config.yaml
n_layer: 10
experts_per_token: 6
d_shared_expert: 0
balance_loss: 0.000757
init_std_router: 0.0284
norm: "rmsnorm"
tie_embeddings: "early"
lr: 0.00468
beta1: 0.95
train_tokens: 257600000
steps: 8727
dataset: "wikipedia_en"
Below are experts of layer 6 (counted from 0) of a mixture-of-experts language model. Rows are named router (the router's row for the expert), down (a neuron's output weights, with its number) and show model dimensions 0-95. Each number is 128 + 32 x the weight over its row's rms, rounded and kept within 0 to 255. Numbers have three digits each.
Before each expert's rows: a language model's description of what the expert responds to. This comes from a sample of Wikipedia text that the model never trained on.

# expert 48
What it handles: Mid-word consonant pieces
router:116213131085120113166118177163152139172115169136147123172148110088153147110138110082093098146084096131106161145145157145148112171111147110083116120096091091107156120109171150179110136073147130064125164042144090150139186117122132117193078124152154096107132102100125116175086163176094169172
down0:076145149105122111102136086086084148109173114110154131146166094115168117151114065143090092090103179148174136109162075144136096111124150045142159142115120161204128134081156192144061131138103056143105142110095096143130086130156078107130075129091134102136135102131122131087199167112159135130
down1:153104116145128143084114110130206090195129167143055091131133146121138069113184075075173185163105114129142101095080133109138180120154123099102121117144161148100085158078132116122167111111108124157139133129070093135111036101151084132166163139076158177132119112169133134131161079139130136096
down2:119116119125114123117102088129125099076118108112155157165134164117139066137113171171051162137208140161100176164160153097103132111085154133096170079130153098149117103087100171113117127149117130153177109063173168159145160103156055113136079123116133123165082077172146138198150127150177145128
down3:143127093123114111135129091131115096156097084116168144120161193184095122106139097175168113151139117127078142130118107127074162108130046112212145127140106135130122085074133090181215118101152144168169152188105141113072137120128110139094165129161093127103194140070149123099072141127128144152
down4:141134187104080087150100141097073104045136124168095087214146139169132090150114091166125113102157103116132148105122165153095131108175083173117105146097120156099087103101098083130146085122123086150165045051126113128108121086148133120119159173060128117144169139162107129158122162137131140134
down5:197098135167118118135089083080183171112099165122145142151049155164133101115119151141127114169144178190098134134100146140205183148115130133139152079108124125112143113143093171147129097115071187137145129169124122096162089130095233117152157116140124092121109172133095153119097189137141104129
down6:141087071158092153094160144177125162093126126118054068140081116141115091130094141196097172157125075117122172201120086133183124138109109142106147076101110097112124141062126140129130110123145169133140091135126088084102189094125161057090120141153117082118136094173088159144091132108165118152
down7:079129136147113127159145104130098117118152084134071161162164144121108136137094146083099118098109118173115112036129156140116098127124142120176159185177171083148147137133064093097068113195164167190081178111097139158129143158162189118112130100141127128150105122092116164213116089158134113127
down8:124135157161153145128063157137103135104114115071069083126167116113135173102138141125154098163093078133139107089124179115069160098175128125103099118172201122108128189118088105156103141175122111118163160199162140127106068121083102127151119160103172192146066143142086149165087167128100103116
down9:150135070111168102090111129149139117162148166143126145117219141125094117144153099073106083124108183152104131132121086138157127146184186096104092108121131111127144117152059151122127132150081148134171142081108135167152092116150210107099127145109094168186101074197196132147151135173132106170
down10:101153133162165109117128092123098141158107085143101149172116142166108131062087158103119091187200145129173139151136104169084143096088100159125085145130099146167128070140169116180148113132153150159177115121202062099124121103165069101151147115120059149152089124124151119156120114122050111168
down11:137142076115153103084127076171152141091117120117085126126107104154150129153076107147160163137156152094098067192184131145128155131109135151109176115083091150144140142170099121104123152108133104099126157119122130183080188140059067105136119112112145234098130098134108092086156132133129043101
down12:109112123110164125108137093149106165095161106104131125120091086165113161130133142236097100141227137096120117115093096143120116142152068078192148151179147138113104066121116119094174090196135169127099119156119111112157109130113122095121137122179109113118139203132117171171067120119136086148
down13:148119110120126118073173121091150095156112108157104153155079218137187116128106079096137173163142115133223200092150139150193116141137067095100093143129136112120148191133118164093177141121098178114150059096168135144117070142133119083138141142133102116110160159132129146128127087116119159147
down14:086090095110103113126122090172139136119125131161111156127149171114057125146138127188119149125063182092156149132115120131214180160118168182180206141182133091147117126107118147094173114072134100117141097087098138095148160125158114139093071153120068131096168103101123174155157135095172112123
down15:078142116170179141089164133154165110115098175095163160105079158209143106134091099107172125092185152159203188101109149129106141084107134142113146120077122169135187098145143111131160119090149107155161178124115106161150182114108169156076154089106070129147177144124169121126095100106127100150
down16:182168100220119147096160176148100149144125094064173112128088192151107159115138134125157152117163135117150165120108079140128204120146155156135078134111142102090140129149107140093122143134179170125145127184139148065088156130114109138105065188203137108142144093083166139142132081135126088140
down17:147214116092164094154163044173190102132127136169164164096120104117136125142145127118137146170108124143147152127146144134141114090112155114130091107110149151159178139058079147148149093159104083177128152112135129127140163123161068162117078069120121155161143089107119193157197188087153117145
down18:170104108088121176131124166075121099056153152124142132136150162154124129119134171104074146144132143202044106159166146057144131119120117150164097161150160101093014136160152109180171120130130117162124111141136163132138117130142124126123151137112132090133056136126216093160138130159109122143
down19:086103089129151157177142119121116091157122137153128109072102117112062074103186090135124125095048100184119142148181143140138188165119129118104126167157086148145100138086143097163183141111063076146110121074097182110139159129165171108112117135152087085114077146139104118161072104083120107146
down20:126111133159142106101173163163092105123092178100217141153124180109166109145176130111148191157083141119102133135137192151123134183101085109087135121140136122109145124127130158124133172105058123112111107167122158181114122117122111163070145149120174176069135096118137095143121121098132099011
down21:152165103129157121109184179165172119166135113113202212092157131106109067119118129161146144122102106100107082172123096130101123148107139120147108171186133133109179107185079120170098101123100138106095138138188084128147151098087116159195157116147100137175151124122184161149157080119122094184
down22:099109151098148137147112081082147184156120114102126147161149114166183146144169137075080147133225125107069139153138104118128090164136090169114134100135149134088057092147110153102149124148072131103179057130144136152124096141097094129127171160144191104097117152116169106183141089176147075122
down23:212137116100126139207149152128127090113160216151167161119116107070102090130192122143099086111153057181094132098148136100115166148128094118155075120092135153129145146126135129132184081138134153162078149130140125134136075099105062147165155134118102175104102133140143107102103058134149094108
down24:151143131147168111119076113161180158105133137115205194152137112076134111138121092165110106088148112191092127149136102102114150108114136112083122096108141104117113167123132162061068129152132089158141218161159121207156163120127087131082138175106166124137116137170120148089126109171188075135
down25:118104137081167130110083088153089161148103159143161167078184138151091147122161176083085047136168090098093172155122141105120111155177102117099115099146104165091124157120089143169152116102106102075125134064146144174076095181127109121156059110076109155125168071132116144114125172111132103134
down26:157126105093122134170096070141145113200136162109099162099154152170167127150162094114156149119148137079086135136116097108145126165115129115092154130102115138114086144131127184158152143148155122085169083211115160100074127206157104122104158096190124143093189125090131061148083144104193102153
down27:118064177163117098113173097094123157115155126120134069118068126096112108103104081169130078119073152097183157097123118120098139126108097097100148146112098153140103084193204071128098184139137161098191141169074110140140099160125124110118153138147109158135124137105175132176182167125122132198
down28:110055122126139154041162137106109152057100083152170112170122141127162117137114125156142076128095123143130150120162093094141111089069092154139109065129143126116133143181123119103212103075072155069134064165153128136142146090132087135146148107132077167122097127090174145138163088140146104107
down29:131164150114146094154129153085136127181187107143140143143114151161055161113116121112073129100142123094160144152160096121081105146145127148115120098173100142163132125235140120120101137140065099144182161137113153157126167098063084148150054120146065150134107138096172099041136135134096130142
down30:174131154103128151171154111137163147168117135088149062146111097133093100076189125117168143126096076107110088138170192097095130160100138132138135115146158123154116095171144173208109145189098084074106131143161158183127053123109069140137116113105086142126197106104152110121174110154139164127
down31:058155117115141091132165122085129162080097177178115123105128142100155081130095157093145143148125151131067147155142220120128154118126182090136106102165189146115112139067143147152090165177142065098163147111173202139130120127122111121107075115127134123088090129101107080114124153138068115070

# expert 36
What it handles: Noun suffix completions
router:101161136111119128111122105196177184126113130120144132148115096137102123095127118099128061155097103083088124183124161129171095130122147111091136118052090107087160093133186120129100168076122120085157169073142087197081202126164116091157117153168171100107142097146118156151111166178117161163
down0:154147071107109134129050149134142110195142144150182113165131116111143181171080157162110153086108151205146085126080116122132152156107073117110128119134106167151162117141098184129131092166125123103127092102146129108183100107105115134031088143134147140116156191139125147069120143072182120099
down1:123150128066126118150145074126158122134148085138142128107191137137171044141167149146121144111122164218110218138109117052090152109111066114099128147078111177129095108185100136123104151108119091140179115081159114126109124099124108136124122165117088113138131117133156169090202110148177135141
down2:088131123085143100142175135090100164115088101159144126133151110107223127134170099143111128159151115159106216161123118111127139074124092132128166121065147200126129132120149178069099132125204069071157090165200147126114126132131106142139107179108094066117164135129131129156153156106129112124
down3:068097082111109130124144144117084129148123117174090152185154133105125112156129083210170131114101108103098052081112120082104165101119087116150160171110126098106098103116125085114119073145179087155083143172082117152101129098120129075081151105125105119152133134193086088100157147093143085065
down4:099083128145088124193150130110159140160075112098127134075108097134168104102143205171197141177132105118080150104108109081188130091076114111147111107124116193143127101098143144093102081063117114154165094164150124061125144090131126138096130050140123141105069112122144088136133098132119124175
down5:160152158129125115141170123102142135108144109177131141154158137077171110132103174073124152111106085089118148182153085120157116110175113138155082074193111199140122116172105171144203121136122158114192119078160137132105150159159104113174105210133117174092179095173143092150118126160097158140
down6:168159123079149112168069115138111112101155076101201124110127131128187146179125119141138134061126181111135146066103123164078140123168093059086127101106109126074148101085091138088144122123134148102177063091102151127120172093126128130169184108136147154131145139097107059082077118155136111145
down7:165125079157132160065072183078099129141157038101149135172102127157067144149088125112133109089120127142172132135172172121099196094100140147154131082156141098103136069183142095062133159135130163101104112078103145121151094121118116089143148130124115120129068179144114145055165119131129144115
down8:167187156128199107143171115059123098151124129113128067158161088168125134127120135096179080150111130107144146111105110090050149126127135094099137080107131170105165169094133126098122162169103073129182128086149071121148092153109132189130101105121124163194111122125167172068125146095128133183
down9:120089126096121108103132152139121108165099189163128106204119137141153130113135054155142111135159096234087146104134197091121137180095127174082113125094097186128156139151133135115108146139125089103104129102137172139097166151164212125149126097099135115079149182099113079127171176132113113104
down10:130156158083141121145106103040146128177133137114159067102147142099120162152119150160173133142146172121111105095158160186137143170174095077178099105128158165144143138125183121076109157150070040106122072111083129203130108096140121123142127142093148140156111111071118142162129106157075124167
down11:054137117157174109164168161104107149126136110118146107067100086105147128119161135158130117150159164085136076147098152110123131081165133057174030135094152139112118098175134126146122118134102099108150128207091119149160082069142088122082130147116175142161165131150144118176158107147081120189
down12:148110104062191152086146082164150198089143132080108079115135146132149137166170136109119122178095123103127075131103075129119184202130144114158198134105158171194120127124134082116135110143152126129090102107130127118089164108153107134144130180146140168102158142141130207176088157122162075122
down13:123148140119101112095125092177075112175152136153145127119135099129099121105170180168117165148157110130189097102114117115100165091148139110113172156058160133149117087139180074101132105156140128179178118125063121153103143151157152164194161113045104124175112141111176182052167134147156134152
down14:140110102107177138126128118117096097148176163105176174162065204178135073133144084089136081116174130119125070117125136073099177134124115128124151058045128126110089180151094122156161089081113118093137094135119127089143097122172105117113129108117148077117204110144151106125129184131132089123
down15:139114101150198116082074145182092180098112150146118115065109133143133106151129145092156098126150068129111141081134129100108137133164080164064111126076145118110116106154162157075158177104132146137153163200148159120109126110078224141108166155109088121186114150135125113160091155167160101152
down16:115095151110143166148110129122130087133146111126094099142140061081214175173132058114090158134075107120086109120154100121094092129136130120155196180126133138118161129163132189113148151099172117122088097170174133119121049143120080126147154158081104146129112074171176106136100105110200117132
down17:081121102133126110135093152145079127096116133150037082176118120058161101130195159102056142139095145148119112069135160142166133122106185162146110102099156129166151151124107092107084113123094119148142170074133129170119114111147143135187132097095163129074118160104147158164117085113061091074
down18:111119149111156132125090087194119122160108165159192151154187129118183113163143127118063101127085140137136130097091163159148071127114105178092151113109100156157173189081145107166093119097112072122142148139132096100130046161156139184147155134179106159131145153068057141132104147117173123137
down19:145146144134129129146118128070173134137152135149214154111163072171160136234121109177131105114163164153161145134149088066119120124108137107142127180146114117129068185145160168108135102172114113142123164144108118135111118088129114147103140110145096107105142129197156111035161108134204099141
down20:080134168138122086073143097122132127152101113154115174089025103183179152109158096188166139153087095117075106126123078209137175111061187177117129086117098160128139072079101146145155123140127157117131111120118130159088116161161113110093128126141117113082161166118100129122089122134115110113
down21:129154105111110137096137119142130091161086130151154156163121158131107135089088159163166132160146073160167161115060115115126149086103098151128085158116094087034167146185093132113142092162125081149151104152133107097061095147152085104086069192159154125115112191167186169119126126147100112111
down22:139133106146142140064152159105104152114171111122090135156106101165171128169160131097135086108138115149145110129114154083129131031150107139145072189121129168152104060104107081096080155186089164114074146127105037162139175117122137109098152125109164149137104132202127100118149120167148119175
down23:159128075088141126087087154150095086082131122098113135090153143083055172123085164123182100117150130078117127150131145089117167106173185145116115134073175122128152161077120136127111140155188140083160168150182140097058136155118137106139102139125082144160100133052103128077113109081098124171
down24:147164117103135098145094145139105141114125173142116097100184127158162094096127108162177145132136080122103136126092168113159141141152125110137113119143165111071139114130145175094121068161115050156090138142162134060022131074163089136172173161168183074116138190119140113175131162145123158152
down25:162110112182108136124054148171124130119154108223152098129070078221081143123146093162143100112125085119126157090146115108093108154147126134090169139122123162158126166128128094101178129158154145180110127080189102112075138122159146125078127104151067102123138135157109140093051117118157143137
down26:094133119137063071114164139155137111126098197151160081120127164088142116090110082094134121144113163146096083103111208176075108111084071082111144123130141156120151133100121193202133089106126110106151114170109156183126123160181123091083138120145106158109151100103136081113114144104075099076
down27:119110168100137147178074105152054172089097128088138062183070118111123112132183102075164132092192102104129192101107115126151085158111096121098189111151152096109128099095137158183157132130168111135148106160075079156126079177141104103143134131106155084108146103133109148144108175145144105089
down28:081079104145123117154179163140132082183122180159132126091133142116076107140170075144127157129121160135122058117158147160110093143114083062173133136087140166143123110076137204177142156134115099102061100149106154114126161129140189119146160086110160078116161090049091123137142165130149139114
down29:137093117148087148127144150155161175100103102124098109138114137147173234129145080160156198176111167145152126141129135118168165081165124162124112099163144128075163138128085147151155122086125090109102119125164154191140146126059061105114101107111134191118141194111140107082102131143191102135
down30:042190171124147109114123124074123182113161118141072109123135159046092085139114142143086096090160175110102146096130134161093114077153131133113112119122171110148151166159060143137102103160120111142117080081127138164132145122024121127101132125132182135131106090104101152143129048134120109118
down31:122128127162100113183142111125148128090093134122098125091177156147096070088132188135136188170121120176140140118104067181130106144095165082112138174170152104097138104125137120163196125140137132152105113102163122150104156178130176127150192050139058164134135153088166136169140070084123140175

# expert 58
What it handles: Latinate mid-word pieces
router:127187142093135083126148126178117144126108163195160120180133131081073129098123111128089087146087116114117138154137167173155025140130107110084145121112116108087167121181166130133100163086154129103154172077157142185115182143153128105169085111136111120111145093121105148199084165165089132164
down0:100102112117177106111117089120113138065136109119141157120082131145076063103151106174130115122141170155244104122173130139176165075113171130139077080086142150146137102121133112077130147090126120136119074115157040120147098090159108116080101104107088137127132094107105171146126100138074142166
down1:160130105129107097167099114181063170111106123127118115109138107156197122135164192156140117121061105134097147111146098138086118174095128142080169124095120082216140102098136162131151167077122155140080166082091091163081122114109129133134097168098208075084169155112111118150151155138125122101
down2:096134194160114120116136228156116103114090091120105129129126145151094059107102144146112149194106163150160109127184085139121140090122117149173106093168144102123142147195100123139244102136089158126147126104159169112093136071080144135120137141079136160130123129059147168130148127150116124146
down3:197160108131168098116169128139107135106162106119113132057158159146121170066102182128120124108116117156206154073150109196112102139175129087125139116131164095119143160150124073185118130160170156186081098104187130118130155139162078151124106126087155134161109146135133096161096103176093166075
down4:165143136139125155164149114191111154187127075114159173149165135135133148122148192122097167123141129169181110083070077109094104160149052149093096184128096123131115113180156074124173175127132163157101151120124084131107136142079144118200115071177116134137153170091137123143124088189125143137
down5:103112108101151117128142164110122111149148101147139104181147141132086113124164094160108065116149127186109129106092112118164071099167160135089151126129136053080192182085093081121092101107099162136086114127101151110153136118136239148138105060135072098111135098151175101085161147133143106165
down6:138124172128127159172145131116125120056170136075102118126034167153116157122122073080151096092158070136169122102192081151133118110129160082136136123125110145122141084077114129152161098112077149183142124123102074156112134146118156167081180110141075176162142152137178090074138164127149102154
down7:062128137101121169172160077101148093115110151073076120080169082090122193093125156125118111113108116118092129129121180174107128107125135077136099156191106114125106113099135131154144149118160089101129149115114090210176107202113117124156201158176142169134115146135135157202162146095154147121
down8:091123087138099149159139149091121142098081081159111111091172082097182162091095120086121077121140157041111133154145123125122113098115125093154113139175178128173148151138119144146179122104032096131148099128082090132092128063148115106127138112155169185157111127125172058140162122152080162145
down9:126093182138081050172185069096125114110124136134162069167163129148148153118108075087122146183176128111136192108116107156127109136089124128133189091106120146133102147091148126132139140059189111084185079154081104096102072152098127099152119094135119094101134124114135139132111161119065174123
down10:043148117137156162129137153137138142158129136175130128101133117105146126128112200167091115112135200101100165091130165095140144130141159082117118129144128166092128120043128182148124151104083125157114112145171076126150095203090110120159108132144135117156124104011076100150170169101141098139
down11:164136154139075119086121167094140153068110115124093150206137065125095149171107154146154155136114138128105129143138085163201148132153118151222160142107118175142082108124146135115213114092092198119076122120159119169104172133136110122104141151149179119133125172141140168166170147156120119081
down12:050063147107099128136097111126134137079148142136101066136124090073134188120168169170140164137099159125156175104135178136131135122133163187151164100154144178132155145099166123124165160090160123140115113132172151181149178194116110143175148115158141122144153172066068114202127136114113154106
down13:097096110131164096050134146125064144115111163117208180194186112152173142151141182110113187155069124121108154128110184180139128138114114149101126138141131128079151069123128105111143160098111152122142143098127180104127128159212184125087176145120181109135123146152138101128098081132091126124
down14:140142198143089143095177076126085117150154050185180160129098096140153134126110125118108111150117103112136073112108113134066077131072164114128093140089125147123162120124112112140078150155106134168100109181151124117088146113145119126148062095156164149136200080100054115096159079172131157152
down15:105061130165109116117080114138153054136079095128084125091163153081151118099147100128179141099123117091106126112130158120075134097083194206151108141061169097090102123058111110146133141094164145123125151136085107156107165147158139108106119150103130115200111079127135112198101081130089118126
down16:135106117083090175104169130130139102084113135166140124127108131043111094163149111117126126122156123187112065152100081120138104081140096132110130120131154153137149125159171103061109100091167121108076097135144111149114123037070152140090162149147126078174094135225127186175126097125109122133
down17:122154070177109103092156117114146116089135128122117142195080223032110145097090126098138125164119131116079095120144136076124125155066136143115106166116094066116122139174075109164132123050114090151121164179089131132157178105135130102097152111138135121163081147126125087142115154150101124088
down18:166136121135128081082142079122163151152115159185124155160103130158137144145010132163110151132141061117053070131116094056129124173103159102098129130101120090120080144125132101114122127148125168117132130125108089203102137118131155111184117098147144140123134162123040141104095121190122151136
down19:148116108111141135080136153171185133128121120112165211136117130099120123193114109148065162148080135130050143182102122086164144131110118141168112171191078129093112145137153128098127157152153120060077141126146133097103165091101128169137123145081154057131144124148184174165081139100162172119
down20:164100168110180143095138114091148161130111104159113095121187123114143165118174175118123145133149141074162169157151152084149095143132153155066141116194145089117072118124148135129162135138116090076165067105209137146121048137059114125171108158166102110133104126137118117164168122106136168202
down21:160125119142146083164106190091107104127082098123164125073153155101058116145183142141095159121119134175159098079145135102058180140165147183147158143106106181123161172127126125106087132112196130153122152092130174151127080125117136117111141166126093085138050107140143083200108134125123070118
down22:120126106134100099180121082077123138170091103132076091151182182090172114126120146069154147176127075164105116127150121107136128139099147152151138077130111102187191127107096095154090127115104159158184070093144067110103135089142090140085124189109087109119146105070158098145150108197123137149
down23:166099135070138169137092139120132163147096152117072122088083129141184128113100095110125196143067135148091175117119154159107161145134161121057131156128192094162152142116169089139090111141151096113088106140150145130146098081100149176172112108119140090193146119111162112185147150067144201088
down24:098134146133090125089139072138143164140129135132199125098075193145159111065129088072145150109101133111130122147091089148140148161049123115161115111141125104086135084148169080148158142097120121057116083065105160143081092104179114117130132197132121099174167146173122135086120133163078168135
down25:176147133145089114102147094141129147132073134129141169104150157162134098093137151131086152180150183138122078200135064128124122199108130078079147052098118136156111158136113132158137089065109102085140104068103159137080124111136158150115116105194105129158146095180151166068129159125108179126
down26:183066082145123139124112116150108188068131159120106150120152152168074150148153151115141051129096114057115104092186160131107172122112135098086069132100178111132074178126145139075156153138102107111056133103109149102151106099075145143160112138126154166093128084137100095091127063129109149117
down27:158067093078155119092089176128147085112130101177126075173154104138129118117149098165142099098099107106083108089152132146145103129101108106181139094142190120131091155129112128115141113132142150151116128122182132071162137119151189163195154169075078157166165083040151084137129068128124121159
down28:106133155144146113133182120177086132078175127180143115167153135109123072097166183116156133095133154094135165109099126167157101112178128146098192136116144116090092119155128043085135120150198179144079149127117127086168175177147196109099145172119116076106125135134086124128114099111103062128
down29:114121063085127119153110140178150147120143085107110163179123128133165103100119149113132121125150128098148225144113122138169091081158091117107177104132149103115068137115147168178179105123116105087154136150158084165128121167147109117150126132014179071101171139118149081073082133138117094115
down30:080137118148072121122104094118125130096100141049074146189125073100089131119113107132154103062152137121076162064156127154139123128140119100103185112105148142156149135092133098130131121111124087132127076161087156108120128209120153052118133114079169107123149138074152059105131132062086166117
down31:071128127116096162137112145102080141103148114103077179099103161136149166110173120093087154108151164127109172111145159082125118085150133115164081206133148079083085104133115137188102107198142138140147144133122169134068130123154172098067205067110127092156105125119181093128170098146144105130

# expert 40
What it handles: Early word-stem pieces
router:101187142113109106102139127164165143152109162143145132159132093094136153079197144098078131151093132123123106129135153214129064169123167108068123089122103103118160103146133108180099129119110130106134162071121059152099156148176096092207134123162187139117111100134122182146095150166072153162
down0:160141152106185099111149116094082110104163117162153142095070111109176114099147125123139090136114089112177037140183140165107127088071182134146077158104163148163144129196123110125062142116072165159153110139152110087160149107140168143113162124130110146140068167114146141115076118155063096122
down1:212188067167103144166099101183084129151132145121135132131116174138106093084067145096136110083143104166062144106173100122135143141115092099084153091106141127149141130093139130102129128186131184140125147088062152099092171168084121099122092193134075097133136117157159113099116165101146126085
down2:171117163114103134147174085080147132177169088159132134193110129083063108104132066066160131094116159211116073090090110165140118096097115139108117169146116151137137136214122131118093126151130121117069104182105124121127133114183094135153148089189120124130132153143146159136162075172145123156
down3:103138146144167164126142143131147084142154091159087116071101100095088096082155108123121121122165145130187103114130119083140149082166217144133113125175139165176145113089099124088056134160119154176060120050139088127179159141148136090172140102157134101140125156067134146152109102086084141163
down4:102133156078089181167136105118122157148115151098122118176151142095134197133128080077143113135113167116111134136149154111166137120118096094150214127124091170133063136092135180068149120213133108124091105058132149137175137131141129065046156145133155099116174119141091105119188129134133120114
down5:174128139161110140146114115123146168124065112112155123100155105089119137149092137088076116163190137088120039163107065068210141116075094136151108150160099140120124149147142131108109123128122128115091104162107168183112130106180112121083077209118162139097182117170077142110125142137163127092
down6:094114115098097148127143107124151151208123105149145179142133063188073126132137068109084137099139113147099119148116139132178111099139146193130170166113092075123134172114101102162093117112129097095180081066147132118150121057131167111127151129093114127134163160167086148140090105163120147224
down7:145111109116118160066119120128149130116134098122140114149144141211149144057114156072085157105093169137164107111146167176129075125123101123106157091131119142153160110143103107109126070127103105196149138077112125142160205132138219117193190124133166139128075151092159177166123095157100130141
down8:143108116163103133186180095132162095177114121080082083133155124110101124154114167129150099106146133120104095147154158086083157071116114073159129152159093164112108108089111180072125190101140083103121072131128103185127064155093078114193119129158153079099173152177096122153140089146160119135
down9:153128131075117161135077089141086184132117127096133169182110096113149094136120129134105120090137162080152156089193102106120130128110100129099104100111154218133107077120112069140167097151086133098159096076098145069164157063132175127157123188135124138119085119087122143125082098081078129083
down10:064157152102152087154147136145182063110121111106143112138086142126154106092175091111148106155104128113171116098180124110108120090081119118088144070142131178093110161154122176168160099120115120138096163077173118158139137157128111201106105092089143104140148090028169147096124166114086137070
down11:165132060133136143176152180149126134155116127128113130160182136035094144104118108158082152093120186122135099135089101122178120165134124098139148152133134103168118102113161172126126132095129098110168100176191085142185126136104187111096145040191090086161117101104094098175091125102138130136
down12:147117113139122179099130154142116021166164143127142147097137142098137186126185164104162113149104076123159173128082179091087127130142131150119073146087147182127124137121073201162190151138112133086111132141157125132082094131112125173142106147115173115124109100100159096134124087120163217092
down13:131126116101129130087122115125113160142120151129122074117178166199169185106062096124116099146181161102060140083172158127134055091126112145164141070105153077163140126068135138157140122109153113130139067142147123131143133112189078092186063094141137134123097157069159161167134156126158123142
down14:028181121140120098136151147090095141146104134146160166115105138086119039129111105186073104138100139180092086087094112150127106135141156104133065141140163071090167173098093109132121084138086112182174136141076163117152129118158127107098101164155178105120104117118103161145086139123150079128
down15:104109123146132137140148137107134100147129118097122116155176097131191130193100055141141151125141079114132131142132140138134163070098126174125112101124140201126181127110132161107170126135169130110171037133164088193116139107141083119168139141097139094084211173191116099167104129119196096105
down16:109102119096118138117108067088137173118129162109104129135125084163196102126072177139100095164113137097129092159131115157162122111077172146147167097110126151203107136114129122099154148111106149101129103164121104121164100083066161085147025139191106101069114135072126184089133163146138118155
down17:140103115159150146151160137156114130142091097082131206059129168098152121159095079121147114152128113132106132157095140133131114142073066169096149153086140127092146115106063160161131113141077087058146119155069130207036144088129120100088095099117087165092145152135148118122118134135155105083
down18:139108106168103126095156126104160121143139091122139107101123150151100159136116126121112115060093139152149120092128135118146094116159199138079135085116162123133112170169099112102090126149101099107060087049155163147193101138172121085052048165106107174104117140185137140143163084079158126177
down19:096143200085152165159113142107156104125132100135177100054095128116164183152188108070129148088094150140173153161157188144139143094113149128108121157121145140129164138150103135119117177131139156059163150082136188136124141191108193185081133106151097141159091107071155098111100117112155159118
down20:104105163111208099122113124152113115145156100081092092090123228153124132149128210136131123172131086108106141126083133168127114130145126086096101106077100124092115129085124152095126126122184164167102117159131211111173080154132157150156131151092087041104121130120137131150132169136170120087
down21:139148119121159098102074185174072158088120103193113112140054111190147114133197147100087109122192122108187161124118143111096128153162114135098125128097114091123098147070178109108082149141119163094176122102184105109180124166152102157087162129135080161126120089101091122127107143111078094109
down22:118146145169141148129114144126175180094157155147111087126145087165134130157125137038128131066187180158163107111096099131153138129151086124175130157155180181099070177178111140167182093169089117169096087112114103159152092144146147091137167128092183102158151132152130091148108126187145090111
down23:126162128090094169058151130104089138124073112127164170141095136145190100108111087116091140136135076106171159182162134159185090165148117129069104200078114070119101126103091119134105106133100082126127117084140134074137187129124119127089127110209158158135151146122128115157115147194109175121
down24:126166132137065142190076145105141124143122150166122157048123115094161108121188116100123132179149152120073181171079117133192144067126155189098141153150105156100109191063122110117130091121162129087137109094129141106195119100123155150157133162119087146155074176155145077094113128118135130116
down25:109176158122116101136087139098158118150091147169124175172148060099164126153138098084133122166120028133089183153164122129117119111097126095079156124077121129158153198119099136088146160108153130121204109154169105066175095160129132136137105147128100108095213155124143092147120173124139116147
down26:117184147127154066128173130109125090115177156155170094182167067119108065108101073154145147092122140137048138175137164132150107095107127106138176079106129174120101149148109196100110169144159136102118136209169126160192121109103067084077138120141108110128099127122122161138096103141116128144
down27:196095161107090157194124091110134134138116108136141075119131168099065147127116148117153138114083141079149114115118143115166137125132107074168118130166148123080196078084132080111095126142123119162140097184089214135120100172157075107086142179125146147131147153079158127119207143128164130173
down28:135132151138124121109148107113152139146131162117097072114141146116105113113096120148084120077117151082124130114099114111131099167146160136086152138100135114133106188152157147133133125051100034105197105070115149147160154164146167131222075110109045108154149100128112130136154125058127198166
down29:194113102119079119112104062134139208148136067140135126136133140100105101083206110135156117163145142113116120082125106164195128062163155113149169131138157097137100071155104062104132076137105122148154065155114104124110111046106118095115112087135137124071125101164130115176135118087122109122
down30:107122154126135075093153111120118162132081106147149124156184099116176146124149130156108119180168106158151195139120128137141136044096130145142125134101118158141140143085150128057075123168184127074147105159202163086108122166134074141163075195095128103092130176079141147150155090109087112159
down31:162146138109158143139102192064127160106107182095111041139189117151133141146085148147139126091206152135125134120145125097080116081172129119097126136144106103112126127117147090111120142144138204109135151163152175149157092117118142133099153091187060096141044122145140090096163171173095136153